From a checkpoint of a small mixture-of-experts model trained on Wikipedia.
Training: a variant of Adam for the experts, 1242M tokens.
Below are experts of layer 5 (counted from 0) of a mixture-of-experts language model. Rows are named router (the router's row for the expert), up (a neuron's input weights, with its number) and show model dimensions 448-511. Each number is 500 + 50 x the weight over its row's rms, rounded and kept within 0 to 999. Numbers have three digits each.
After each expert's rows: a language model's description of what the expert responds to. This comes from a sample of Wikipedia text that the model never trained on.

# expert 14
router:488487556518445507512516421448534501512453525488537528483509403498555501462455411525547520457445523586412446377445586572460598511549445457501543508624485423440550553516457521424476504469493458
up0:480528534527515532572500629504536548483567566461477489498523497548541508466505522501473520505538457507623528537503510460509467521494448486483541677491540448563480483594519534479437467449438620
up1:522481528501522505502512508417541574397526499495449524517448614397514501494441497492515497441482496488476437506486477490538565550556454504438528451474521466461480468429475502564458517524534541
up2:454387546500487442466571464462542468551431500479473458357505485492496528518427465573556593482535565491519458442561475459433577487477540452538491554464507515447542413542505494447540426572437403
up3:482458543560479522554546542444497457548481530500474475497591457490550562535485534453472537434493543507468569472512486461451511525551518499447527533486566433631506497488513547486488469566495530
up4:472449520508489486485491516395494494529441534490586573528521498497537465476490500441491495466472535483541415465570508459419616446540483517497546579557543544516562432419448475434499541481511500
up5:458502469595471481441468511613539604460439390562478504415405517518409517504529487498623491535485440447577540522516579492407484471506570576562621501564571454482535546531478517422421541486549420
up6:539577444538500476518500416528423528594551538497584545553584525453500518526481488477439537490523443514537487574442512547517475560454447438454441517581499562510464545456533531535531486416396462
up7:475492489546519586482477459468540480497454539526549583473511503512477453444478544449494544500468529471470493504487501440525448502517471491437547492495499455460512492434468566543514573489476476
up8:464526537463575538543473534459472490516523663481541524525436454456505476477447429469538626568485550445533470456510471401413559568509431508495464517454533519455512546564527461450501426577517485
up9:401375494533545483541411519506535501557425514469450569536534580565549526536462526528521443442523569558503501524463489416599432514449518522474474489439552561412611505496555531574578445582480515
up10:489464535499464452513652500425480478549565468488601619468511483472415512499430462439616400505545522437458529450449452504435555511454506589577531496471431496439571515527448506424504563573491531
up11:499499428548536494519585534508435535525486532491488516476424527525452522528592441427477551452455470446469482422443426467461577597517445434495493491457530459505467495460478612528561536572468470
up12:460480438488474427511466610502464497500442513408484548504483452470525491459465434458501550530520570436465463463498521543439491443476472517542445441517515484475567489547496485405543520453424481
up13:405435530487475535501524503473576481532452524542511511538488459444538523425458473536528530533550526455554566419518448533613512408598500526535506475487543526417549503484494521464521494409465487
up14:469504486606493479511527518516481556397503507478414555591433428455512525484441493495536518575522540413458448506515455501432488447540514547458526543566539562442558483526362535517451515452505537
It responds to: Mid-word fragments. Short letter fragments in the middle of rare words and surnames, such as mer-can-tile, McIn-ern-ey, Cart-ag-ena, pharm-ac-ist.

# expert 30
router:473542548413466511407470445494563438518417445604548495478550483537555485433546450517469495441451558564441503516475483548474528446580479415470472529497483539505510603520455435416494403490551493
up0:332516498492505517525380463520545511511495459501503423583424574491575588448514530499534451560471546581438461537445481528520467446515549542538367485538475539480443527539488538548519510485451498
up1:486498541514528467556439466455492586411465432535391570510436500486464540478473493518536482547588529427397479458577443536475523489540532560449436485501445523502529602415513543497489411436490447
up2:431494455530533519487519518431499469528516479586537541476563525489478520450489404506506421467500543498484555414444512501476488433590525423467442486548575516500498531441448461575593390553508678
up3:550519484531451550506561631471466548466450525487527515465521508571423414573525520514612532505503445518552516480603496573530536510470523551428525505502600506561523536502528476466491591503536487
up4:522432457533527524467453553423532513501357551552479523564599479481567419493532463433517590457554534483600462471508519504491483483576495508512571568532561497533495522472490559528490476566490593
up5:458460526480427427501499453552511461594547466515509509469468545490469519430506497500565495527510520479413498582472554419615406477416599515595504488501413504473509580518516520519514514521448426
up6:452568503525518454426517468533460493382553553486453498505541433532527516406511506421462562529564495429575578452491489570480532547514468555562546548578486506616519533401432509417466451538570399
up7:589465467452642436565462512574550573573379534654563541487529574504478501391468457589583553513543567542459478521424479485557431501518520467437513488451474528444562521509504464456530503539523406
up8:477502504441489472501541516507557501547506446495544495535494552462538607404422495471537500552432572536550531500477463461460508466475649481451471485500550486506460445481483606605600527509496440
up9:509404526506583512574494561515549492493455481510401522451531451504519475427516431470589486464498548536515505554470485461457492514481522469460493505487454467536420537473488539421502499478511586
up10:442433576582475465508504545488498336408562487478492480490416491496474491482521497551422523428515533583594531511423509529527537462508536514460438483542421483505449404487488533503500492504517453
up11:515483470464472589566386553492540449474422513527561440503475492491604511452527525461546501515444529558507431611531500555539471494474489433422504504464435497410389516383524546465474438557574516
up12:431494531528579522535449550638482490503515485505477500526481476446470528453528443553378524502491560546488526644406459529576544558496433525443495528454381529397470534440509528490433521482520472
up13:398484500446494493511576541462489482502465502573552642507505493491487440489533481454477674500565469503475460499435513493501488488469498414542458528562523520463527517475520500506474451477498501
up14:601444509403487496508441511519526470497450500576521524535474533426495443472536452522500478514525511514511496526419462551462551492488507487491412509454487518488602502565531452454481447538459553
It responds to: Capitals and foreign scripts. Single capital letters or short pieces starting foreign names or codes, such as H(UN), J(halokati), Bielsko, Cyrillic and Japanese bytes.

# expert 10
router:491583546430528472477484392505481446456504489479565509575486500449550543441484436483517471457472537499432546564579463559472529473542500477407420452576499479548542471559433463439485489505535536
up0:500486543487440579572408563593512496501507518353472510525470475586470528539579423422561548540538473537582491503496492510530516550534464565688558417484473480495536480528507606514433507546361551
up1:406532526469488530505576490479608465474452485530535454544531375543492485354430522404581636584474447522400536502460462544359487545482544526551584474521412467533472566587496512512500421553538538
up2:499503479414476521402487607465517427475515480487489590448483535585495446487517493355473541430469453526502532496490439405481499606579488528618559446477504524508527443602545564538535619565562537
up3:496513485480574476509547449546549383479491500474519522502501406500525467355365359469487484528520561556358511486476423440409467579468537460540479501599530497465416461599487524674575500458499564
up4:503559430488505490486591519483562444462486410480541482524547495484513554482543454443553636475485540467446532544520476581545460432618513524510494519443538508437527494525471586539501576529492517
up5:509499554511499533454433521526527441624457475494430577592479495481425497567511535488506547467450534433534486467536505446534515470411548518447417510533437426487557508399518493431466541470409534
up6:490511511532509441532538460495447452445440510455511505505458554515496509571429435519545478505363599530523469516497471508536551437494528515556464547574545473462585486399487482458526468454542440
up7:531523501540415462563485455496561529503406483518581466484444593500573435546342429514646486465479448531590501516495551468481514403476535477609515457552460560556502430455454512477519459554489494
up8:497551437427513489540392515537432514564527367543529499543547637504463435434499422423534559452426509497483449469506493314436455472558460622508597507539525577544391460601448564525551431545542523
up9:502467517509469513524514458426562476548551480331523511547424511481468543420587509599536500576517498523584469451479520512487557518512528405499518470499614443555510417620474488535523442498560576
up10:514525506445526497511457513565503491491445460548461533542509583508473493507476499516532484505521510517496504512522505595490561405573494513517470486620569504557550470409463491374500552489479515
up11:457519473546467499545454524512569511521441488451503479591455498484497633491457501522529589484352564447491443470538477436531539429581528520488455434462429457561506442408483471543467463585500490
up12:575528492438436585539453526498658467485574567549438466550479459585414461430576498434564511555528487427492465494524501419437502500456617492520468505363500526609460551466430485466489468566511521
up13:519497472536510427509391410506524555528488401523564514516498567539565517438457572536433380545483568464548528509515516626554469578490532511447562502452546445539442451520560448469420471504485509
up14:414486536445545443450418490546496506467469577597517492510478464453465509470417544450425423553516522495545509570511531441470490493481446526446439448368456447486510521499408595496520513422463470
It responds to: Articles and auxiliaries. Function words that open a predicate or noun phrase in descriptive prose: "a", "an", "is", "also", "has", "it", as in "is a geological formation".

# expert 9
router:478423562491478572490517489471501479480485465486509505510509500553506560479443421512535391457451541500455461505461509616514595505528497374483431535527496424486526462507470459440444495490457476
up0:390492537514599495398437511455499425483505489582503486480467496550458485447460600445468509445468524494465484488519655546529544489482546478448484472508415487434453521429417437543431585412522500
up1:415408491512354487481457430469506485543506562461508423483577622495473558556460465530588490450397541373560523483515477516475571394476499447483556506480388530482516443482505426491495458540482491
up2:479517559511481467455523489512552516488473427539607562540563503557496507468428501600497492501454516487441606521499547577545496481446552585429468481536440499551572551465435447517477536529446476
up3:511471445506497446504504539489524475519463403503504548365460457483484513449497559502360470569513457502417480497546556539523570396501456460640452514407389518469569547475452547535494460457498494
up4:466533561523461628474454421502465451507494528444551501510526533579481483509396445547587534537490570512486539452495591479480510505487509532602453509551368465502581476411496446449442535541532542
up5:545490437528443499439492496528531470447500476546532502478459472462522564435436365538604516494503434405533463513446557449470480460477531589484462468500430516501500485452473478514392538443500437
up6:465397458558506479570381449553548522484481545462459479528456480484450537490581512555427483507547574431488538471598538525521479534432488475559531434481486478507606579524464548474494489487482458
up7:421410579519438613456624543507514501495430504478434479537578567607483402504553504482488484450527529554492545508471433505475516485462501437465493595533522493486454532512497448480421350507501506
up8:547469504405505491555435581496510550526521499476412443568415498479450556563486532481545482471570607461499548424527547465525517414551522434476492481453628476517474491556471531565536560489471526
up9:462380491643486455462461446460572480490516455522430553489372375574516524473566462519573538491417508426438525499440381550485422431442452473577520513581591485365504453479475565486415501490426493
up10:435446478498415518481479512462497465525662502463525475476584495500409573508496440511519490472386455388472424454472465542456511462528452494450566424502501479434488473508514509474604498501563473
up11:450515527499383536466513566607501459437452411534556476552428444547502575501426471505498542515401607559503488578617509489552461454489457454561499536512491442382529552468455478443458478493489559
up12:619508439484451491580459534609622462571504373548490513511566560519462561484500496468481492495514523546597455562470462503513490437502575514510426483457506559453549481497450514476489474560380550
up13:500472472396493502563541463503539519546410471584515532459606533430564565533563525455492489422462533533512550492573461507584507398462523468438470518447648534570569566413483436430442507491538448
up14:475494429457477497424431469539491587539485459473539462548572590548523605518469482538514485508486496490536448438387600604544470481488526448467473504410506525399585520500509418435424464504372536
It responds to: Brackets, semicolons, title equals. Closing brackets, semicolons and the = marks of article titles, plus number cells in tables and some mid-word pieces.

# expert 8
router:484506507417535511483504416453419462582489465490591545467511438484502470495484422464484519361468486517464531382521556649478579540542487455494428434600539408515468584520413490492501484466525495
up0:472488516553584489531521470601463517451530520465544497455526487486454421514462446497492433450485462522483523460586458496418489517424443526558506552518559519496473619590491607601562578476469509
up1:498583458359579379434560470597461415476615447502486384481396577525557489499512517464465484505534506570487527454474450488481451525536545482483473455511536444533485581518446457553498541561583514
up2:451437543538504493527406481518471477483453453524554514499563457440505477481509433493433447487439477489482446463500573512480528524516433484500606466511464533444483497529527495504520452548482532
up3:432494492466529465492504465556481478486568493523442556593498474441517468530398428523558523496542450491441456406475527451529558577548546490546417569503418529488435477528475522444614480488430550
up4:497489453539490450573563407427499546609511481497440530484472513500534503487510480621517464445577502511475466471538545471559496512527531515515461466530433578415539450448591482476515505467470560
up5:551476542518507498512553424429465482588489549526421435497560460458484482540541408527515461401556464474497482524533461439528559496530512470561389528475503516467571429577465566408467486502521484
up6:460566574500594529548521507571493459471580449558558502574538469602435492477558450521509516482486571540538425455464544430499529464492457490481522570510587525558572616505524521523453446435456520
up7:549414528541532461573478403519466469560471505502467509438479478474453502468544463534534525395454479511449487517508501440507417462497539506467485478557450423505536476502416568502516514419505464
up8:548515502637524490527541483491510406508489515537501442517399508560490494554468511499584490517487454489560446481489522457402567535500501496493516560553559417521482538579514574541514557530527485
up9:500531485569564490508444486462495485553527558481506586467559470556562468573506483473481563509528465534530553480417507468526476478397554481484495497537505524600507519483411540528541455463523487
up10:583456554623556515505491540568531457524499498582570586472517584567460497485526541472506560523517513433532573555499482445486540514527546493617508487476425524422526433476465503467539491575457463
up11:509483371598457415448513572443471537481509550598618451489495388465514509503515448428481526455501527500498488523446466520527488500528485550568502467502506506427477491498505538481467437482351444
up12:519548464497497472506452484527580466476645446521469616498457467465483492491491530487485483520404505477521510477545451550585499446566539495481496474514525502524579517516508519522561518544529486
up13:522435526467514521558550553536390553409499429529496429496505447432440589490430542456519454444460579508440458504556514552460512434485406484469442520482558484498451572407432527453521496483490533
up14:472483483511463494444573529446467464406542497503507574527483487435546468429485423453453525538437503522521485505482481525560487570565423527510592447445488534460506420502519463522555488584492534
It responds to: Word endings in titles. Final word pieces ending a word inside quoted song titles, names and table entries, such as Le-ave, Des-ert, Mil-ky.

# expert 15
router:453543512391549498424470453493539496554418458397582535459452479436520505519502461483509446476456498570382569433508572561442551484548409396486466532543510454509502582564539476501439555487541544
up0:480446460450492504469434442462487475438446488549486444575399580412460504576481444552492474477465484445535534524524531461483458511590533526484553545572579570488532299488447472525512524443502446
up1:509487483525473486442564619501427415471527570565487511548471614425549542485536564458584505495424506501534532529484439499504565461499437517459519464461571467543466590528456496514494437495499411
up2:495549462440554531525463444551466537519592535479462423544505579506481544511500411576502463492506522527415529522488523439585415431546512451515433534462561493495468572497524530563495514504536579
up3:514503456504480536530548496466527500407492516474538493539477491533516411447530588445475566484431460561495466519435469547477461465438529525464507467532535474545429459516462465550485417497464553
up4:520576490520535543490463362526540378495515557496497493514503443497514507442484427542515491427550499477439499474559541472458521498515498435570478551548438404521498530553542495539471529566555577
up5:524441503534533416487588570510472488477487428483432433500463546476522525611564479451517508474458521537551466523472471554466496430537587516482495551555530593488551504587487482409535472553523437
up6:452340581542563501419473441422551516468494435516464481505519425493512514487427556528522475503412543590429523487467603574565529520485501492562433466545484458526467446484477426540449463439418533
up7:494451491458477492478442554532622485496475541552521554526465476516513491606489551519541562529469547397597495527571506453463450457534506526477569523460595463570479490522486558496355479553464490
up8:498578505575540458542568481514643498499604529507501570555445488559500444437526488492499514585455439481495579560515458555498489437455577523475445478550508510475498567509426503477485537503513563
up9:485571486484578482459424410550473531487609546515498469490370533479538473533433515520545461456513544509539503565534530512522454486550534560480528525543589472491424406470492472415512563614476516
up10:458518471522511578447448509564491532397529445529495511467484517467487438477462575476401453495520377452599513527492471503514509502542434507424599527449534462414521659532561483597574488559523479
up11:542401476537535489549556456557521546474545485450447495441545517519481587592496447518570475494573459505389489535553467534529464484484532435520502534428525511542515530546476463403492565477440484
up12:466531452519536482582514587495460543411454514526547532406452468486492534456505490507502437404517559505503475439480434594536530504411509466526498487520465576473526510424515447545563507506472488
up13:515462603507506528522545433621463473547546467384477452501638472498507463459520484512505462455487498524515491486423440543466540606440547441529490522458508570464485445478499513484577412465544514
up14:468530454596564611542559524545459481485585616500461537486462439506496468484527538470475522489505511510597506440561504478571451482479482440483557446563493535518493501501497539348432464464525404
It responds to: Table cell starts. Numbers and words that open a table cell right after a pipe, as in | 3 |, | SF |, plus years and birth-date days.

# expert 28
router:473449491492498507523554438484502461470430473485480559514492421499515443521477475507506482384435572524511498489520511577405530452492494356463448545549432501489516540495416385433405486449499523
up0:460387422500513456546474486429487534522480531526556489495554539498576489453568474564450570489596473462479539520570516430523489461538475523498421479474562511581496547431529471498509495396417454
up1:495539593509493569540515409550580325533523432510506516469561427568432482435474538529451530536525509532507548458504541665522581464435519453535483487538471546477616578433427461400482458517537539
up2:471497544497483500514496446499517430468494439544460505477445384572527446533391582555584503492493560504544472568463534545492516541495501497571570483539511457532527509491438586468511483436512496
up3:470456480478473440526510488420443388494481492459593493480484485486538508546492496543524575434515583455524516488476471508559522545536442537475587485473553506544592448575558628431507483512442447
up4:453441433480569487625474583449457477470404520417435444523463497426483502559539509391480523527451533584531463467588476485453532390552451541601472508527510550424471513475413501454503476482505509
up5:505519533495439501614444450518434530474501599531474455506431505541420450508497570592518456531511571500565494546615474429486460496531460511527492478442524514490533475470486635449512520558504514
up6:429478526554427504551465487508438512496518552477526451487506465457486475458424530557531558518439569486464527414538526455489496476446510504513586539526571527446527515440499579541570414510480528
up7:482485524514541532537500505536423573533468492528519488473517556498493523535514541500473466449500525459471466515426520535497514496499547508468437496510424484418495441472517492502553474410411505
up8:432490433493509412498516533468495496509471501526412490562472460482457545448577496577516504516597545436356473502533509488543428476487428509567549544530452546442399536533525503608544469470481532
up9:463522529508526472576584542467555450463424439534534529486459399556503509537476507423501527473514554539514499582565443516513509483488488531475519492518586545495504521415476538573486464417497480
up10:545534547519511563483418437502539467536458456575524521501613598544517538525489593507484502581474560498564495579458521631550515443493551509460479485509467490463642555466483505339423439514489527
up11:482577466445497510501514480491417571492472488469511545465490521419532512502559538425444407535549430573513475504502498478524479420426499450602470516543562557502504508485473475508509533537539565
up12:475537536511508479530512649440502499442557501528477529440457526590511541483471383470551601565499493483513471525496444417442512525451554590566508529498537504377454424448477607434591571528432480
up13:487480547511515579487515427507473486472477455440509518451554538466516497436457558527531497466486528580525520494481510550478481439545439507408471574511447462475382460423547537552495541580504484
up14:511516465504503459539538661487426429472442482554448472527493543529515464524490483536551495425505454456506440539474430465517445532556460480509583534477464479562534544450525562597453483565510514
It responds to: Year-leading digits. The first three digits of years, such as 201, 199, 187, in tables, parentheses and date ranges like (2016–present); sometimes leading digits of large numbers.

# expert 23
router:465491526455442507392499484447463518524448437508535471503458452443529494506455488439486501447472460589517488545490544555482611548579458532531551506505455481471502518592475425493446475492494491
up0:432480488557390478559582500404550487468552446419454454506603448478504386419558488488484550534567498515427514506542473460448543505475471493628475553511531473488475542560433521506449444526461539
up1:481537462497475631541470496398344658541469491449456565559452429398455452528491431444466462479512532504456537460496585549511400479466430488516524513530474530472552432529472480490545516483440503
up2:537524654485453511529541496515529531490593450435441506475497500534465430495475510598489511534514499574528557476485504574441528490513522482491533521533549553503457433580485544461544430489534538
up3:499488538422435633438523437474616514411563453509520451493552488502467485515539598476543461560507515540577529487477483551422460537470591519452525466423508483459469604570523524554443470520573444
up4:459413520498418576552461448507621552434482455376550410491496549545573556547487468443543492474487517480506492458583459493539537454529502515545560515453485466539471517500475514475464503545550483
up5:512480428507543518522509512580386497552442582550484487473450497568487448549512461466391471464576454514516439481559545558575504504495363488525547523579516558517543452479496469509507502508515480
up6:443447453639491506507541547483480454525427556477579543648513472565490525500479441538479557533476607469480529488445537499553467517489449470570510526460510491533523463366575546545499515557451486
up7:490512459454404550496557513487485529410555458513528402462500516496485551544510482479490495541490442534499546486504568549500619455533544517490574522485510487448520596506465494569489497558456399
up8:437426457507604478508475460502524526498413417508484481478494301590536461457509522479487479467486473517506519509415452464550467521434464490573458460498507505432514487480493520556535437416486552
up9:605458479585404509493534596489488525489429495542559540516435562476559543553526477445539544482484485489509430517526475492500504470488492479539496467384474487510525461493538421530414534510520459
up10:515464545450469592454532544544490447440436510435495485601447457473601476471548465590587543447568485553512563470464519502534564476524481508512490554600554454490542498593495474511591463526483556
up11:523557520520543539500419536532576357472538511445509342521441564502521519510506587501457428510485533463520513503565539528556529466482517486520537532461522519530576522510487476482368465490538484
up12:540374560507449383429398457470386580508418478565512468541547635560554565519433486522590545457461476491542437550514570456505503550545577498423473493501496469632561451513450502426567468522458465
up13:528493588541424542564471467422519552529557474506515521561496508551448489429443508560451476532518499526565537507463423498488600499508500474586539394475501441515535484524524550479467514539439636
up14:438477517525545546411531445406516377526437498506482511560513450428493512498548489524545545507417482529532491542529481453451434494444509470391442410417456422556494378494469460567465491430597552
It responds to: Open parentheses and name starts. Opening parentheses and brackets in lists and tables, plus capitalized first pieces of names, such as Sch, Col, Seg, Sir.

# expert 16
router:482481552488481533549542466460468507547474407418438515501512416468579517481486465535523430391376459558458433532483534535471508489516429382451492488486536449591468422507521451471489457493486624
up0:603509465613450498512491486509459452420591460484483512546453466467544459407515513441487559506473576479591442536490452444499522574557462385427499575532582461579508539538479505561508414507451533
up1:458442522509502531562585547523445516515514466479527473494599502497481556459489598543459470494532467515509540573528499486531562447539488470549469512513533503465528476440429551548521516555492418
up2:394529471517597475495536566457544502461458494452538577558529517559474497524444404451549530468420425572522415537459561519468479504496473440540611496489546539514537523465470533521563580536503445
up3:555518464576531510508549567514434577412521606529456425586564445482526480481560579537462483427470494525427477520545535556512428545505543463443555541455638519475466471500462444522450522566463467
up4:551515519501466461574514560449485428628458490568403488502539505478525446460522419496531498494544456489465442497503472457493437558440527480502505466485549403456423463515479541502517549509497543
up5:464500447510541456556500532560523537531467459463466557437479587478536484546541548477465480504510474497506559480591550460567417483514506436656470475431482477432523488511493477581564472511480557
up6:479380529521409489513513444584498534447566532574452427503530537482484521495511517456484548502490434609519464441505533451527493427493482447496511464471589513485367448482499507517525505519543478
up7:472585590519426559459536551486490506581532574521475399445482529491613484499506510464484477603506516506545516482449481405501530465471508391487582451534421419486506489532548468580457538605462533
up8:533416479466480544520531576544418517568517535486492418449548452496570490509523552543512470456495499470420461470412461508475512544484556482459471591519540613519519481556477522567477508553398490
up9:464495608448514517489634424470434462505507439459467510436480496478453438428472482454530500487455511580555425477487547508445526540513465537420526526481553529470485408508515541429530462540508559
up10:516530545486401536466459426504455488519588478529455487456574487464522470479526527528606458434499442581554455467478437466534510546506527403469523531497559477511529409378556479563509578483551548
up11:539422615423496435543508524527613442455551510438533474536451505441572515468500479455551426550447547495520459519549488459500478554479534456542423498495469457455403429518482515494513432478546419
up12:520508558516445428515537532485526462434501578432447447584508401435589565495538424501566550497552530530450443509554493369480522457550551464490424516534437474457537459449507508445484534524483544
up13:534434453433478501515476463541510410531467464462417468420657419462612542467461532570500454408488490497451492530454434591512508575491485451390515501428509526494522351528487520514495497480415496
up14:550468431533572494605461459523481451520586512399508534442415520575543424581490607374408505523454511491499498463521531463540405566481515395502519465470513475498542483411583453535484525505496453
It responds to: Foreign name fragments. Pieces inside foreign or unusual proper names, often Spanish, Portuguese or French, such as "Porto A-leg-re", "V-esp-ucio", "De", "La", "Santa".

# expert 31
router:472508533477468525446491474447513559533402495504479574518551461501468443458439464506468419471508512529483451427430582478371520559478435473558462520614453372466512557491578450521467479535480541
up0:523503412531511570518505537423505502458531524492473516439553418569478462393507357572540514538483536561457486481500480489490470475460489445551497491551557483445522454522505482531602544624521508
up1:481592428554374422515600446509530469454549505484474489444473446531546506395508551504511487513489574508411524423471521562472553428522502448513488575561448526454406494481516503555481442521558465
up2:536464479469493452469533476465427454543470560404535515392417493542501455542468420484524582553490486419489616520537504532445567530502516510606517532522531502542538435463600449451410526466521422
up3:479501546460479569495549450530522533464467614434464497453459415516470483503514543557523551566490547450504536550514555497506523568478490473527555366530418554487547541504494463480549486506479602
up4:656593593471569519494467498489419523438531505504517551499486572493536521498471521500519434480533507406464521460541546428501469487507465566450427555516513461412529530536486535517458571414498538
up5:488499487535504438537583506521529490477514551477398539518434427529420505513549443560548519528523519445487493488424455462557471528509540438511534599655423576436460516432499572500527479517499552
up6:485561535480504517590465480506451536536427458470611552500572529541500483437393517494587592525427579456523472456522520405472540514477495445565445577480539511474500509486476479532489421561444475
up7:566503526563539514484427459600463514538520507436520530461613494455478537488496451517659398497492571539465395463427477398580460502507519479522506486469457521517504528575536504570589562532488467
up8:521513474491533506518549453608436491558515546500465448555472577467460559504446471562526514455525469541452519481499487445637556484520422506492568520487466482468511569460454520565453518508506498
up9:427607470587474428524503535431508552493480583532474449442363484541429477481525467530480471501516503491468476443485435438506490467436540543535479529594532433447372422439496518461482467618446462
up10:531518441509457610456480472473535453486567618506488575524527495559582550434418523577508569565495439587442565542459516443529509575500529569501547477506447514496518496488546463479458551515427563
up11:438557569518470604456481568542487469502569525511496434470546539508480461544552537490474442529536483526505444461372549481583463550416482464524506459648533428516501568486486527467511525515466570
up12:502518481566515471562429519491549503481440585519432566569509546469543543424544468470492504440519479457458497452539446452569513623426521489498496508561477516522610525418531506535497532567425476
up13:475559467445468586577438494556554411355504525521532492576466441533453552477516556563470510551461488415481473455539568418506570545524446486483542523453419474508497546464471525468418528572495523
up14:516417541599512461556509514490544491455477551473461481434549530542506443529545554498467445453484442482437539508500390474453466554484526476553529462496420359461492570438523516457489485566461574
It responds to: Taxonomy lists. Pieces of taxonomic names and labels in biology species lists, such as Genus, Order, Family, "-ensis", plus list dashes and coordinate degree and minute marks.

# expert 13
router:452497518492441572459476457420518480467397439551556522512537373541541506406488477515437563435444464570434430413457511566405589553541506472453491525567527473493583571597475443400397505521524555
up0:512556617523543465448510535529450421464482400571552497511440490501479511486462509441453538435514507427556583539490501518546478551540420527429503540410621447538526405561437597547561531584554572
up1:474513522604499522489473428573464487449497443502531531534438514582400546512458535543552507458475528467558477343397486484576523560538472502500525454432390497509549486516443560503414532565449542
up2:516497539506461579515574484478497517393514497559407544487506498491496429425525547501501452491493513569430530478591471442519530532506498511534570506520564510468527498440560511608489500518531532
up3:467543499510486526597556518547475475542452472535571525534492503537494505418430494441507575488522484542502521452551480519412444492484478492476494609511524503439540544504563462554543510464551501
up4:488455480559528481513489635450516439485433470554461554539493451536501499485520516554540467459467489489558444504536405389514517485552563528526537459530485411446475428402456620542412520609502522
up5:422559615505407585469503620373541458439500488515547477477504403567396455519483551587502553526411481430576544582451553447431569539492593465483530523505568539479527581515483515574470543497432478
up6:467548559570495557526549528530438495436596532507571458495518341586502467518532532546515440503539531472545529463555538471459396595431539394546502614513552450515559569538506482493460496602581600
up7:474569462447467545457480531462388472394520435434476521476526379537509463476540533573420465464481446543458483538525582493590463541467522442410473530560549551466538502371373476555475443421526440
up8:514531491436525556530527503542492546502564530465505534502516441536460478524490471521518462517539563578459519423487479527466540504458533437481486474621427499448551601466421516440433530467536472
up9:507466571519489495450523443465503614441565531528454464554597455541527467404515529510422432572607496555488475537480537531518424521537420482431535594619532474551449497537527541580579437359503502
up10:598481539534474432489478427462497556543519474567510604527485416526478470489518470578440555489581462460498576532527500470502521556507524520495492529496598483474548494561469512488515523514489537
up11:462517459506528517467618546448461529527494423551482508499513482529580452538452492477524578500495440563504476507507425477441575487482427494526479515475579425496478480559462594532530526432550483
up12:551550533612398496417481442584523479520411575548528551560591541517445463504431528544526570443484468492496540450482582473446547453458554485551404479528474438533480461433595387490466444541442434
up13:585438543414446491577514517464465503418599411485454513508507467510447505541482417530578491458473490520462593557485462472346484500525510489476460525537561506505489540533490517396543581555558537
up14:499456459560520557491448553471511501501462500581464517552553534464571525482489479571556564483497518521529458550599368543598466441490509453513465521409521486509397447471517508574442529576507512
It responds to: Word and year endings. Final pieces completing a word, place name or number, such as last year digits (200'5'), "York", "States", "Carolina", and name endings like "Glor-ia".

# expert 1
router:570530467411513524443508495483500489483500474505538451508517441441572572493448424550565413452499468545497515547419538530441547484533451444489466456495610520509482496488488404501469455478593494
up0:467501486468497462416566519381523456563416558486586459555556477463468422531599537502493570480537531483556496477413552520535542490552516447581576544585576477487561635553623451516589386452495484
up1:493502508574495680440446493440580579508482474595498567482552520475435578475459609508490497532474484428457485325496506513591584499469508428496541500515449503521489536497563510471430501496459442
up2:449498483509465427587500602663514546543439456412563546508535549415543612525520563425534487487539559537473528502575503445591506447403530394573445507380594525532496455412467561484446538577504397
up3:525489511602440504440475457500522421635422484449538502477531487483428452522514479453486577553539422451530520446404536502550559449554463405525564553440523523435560664470487532463414454514528422
up4:496516557537439475406459474501497413527412501556525358567465531507471520523564558541485458557429514399500514522483506528501436479602511485427468471494508454505542581398512457452377470553550513
up5:497500428495442446540444550589471486543540514540462511508486522501497584481574567487451533503479458513463427539454544414509511484496505567413395544519503524468514568520441435494543517552491522
up6:479545544501504436517427464464533478428502492505551477476445416560453585402453506465385490495517445468460563460466400610558471486522504512446500485483520539548418461494411486591552463480541469
up7:482425486435466506473561491445509448503423533526577550591541514479484483449581455502538499496502462486438560512389467417504568504518523465571452490532562503545534568450573481542529515493579489
up8:477497416568463541487491421525491581491461489401579472468535479515514490583441509469579533450444452589496421501525478487357527491497464496506527478510420461485639546480485505450448487565452422
up9:517537557506508490509407395599553590587574618635507504488515490624463588476431533493455465482516369462462619501478494497461422529458496478535487456477515436508497536406514552439504590442504451
up10:518505503452478510455470485567474492509473528569495530510551508545524451437467331538488503477494395498443540516518420508533552538522462556504478527556440473504572503613522423447555420558488560
up11:474412621507475505539503463576551493551521429429509612444563486544534517499462557472573529499456494610453534445463618551424601614532512546568475466517421513538525441503549497443502515588482581
up12:511572397457471572514494450594512546495428512489617494502503514463475400398504427578490462479538473537537373471477494425481582449479506527537583556496473543398523530521554526620586523520469547
up13:459474588525501447563536503526548415430516509556525408519463581563469586398448586475509471486472465570479448514538532582549472457512493453440478475478504491501447490508468488474435466546477482
up14:506463592480500545568414447539583446487495447479491594517511510432501461480524499485615507462435535551454556448460473422482506560580531613579432448532501511515501444518495593540519436521520593
It responds to: Table cell separators. Pipe separators between cells in wiki tables, especially after header or numeric cells, plus decimal points and thousands commas inside numbers such as 4.30, 2,034,627.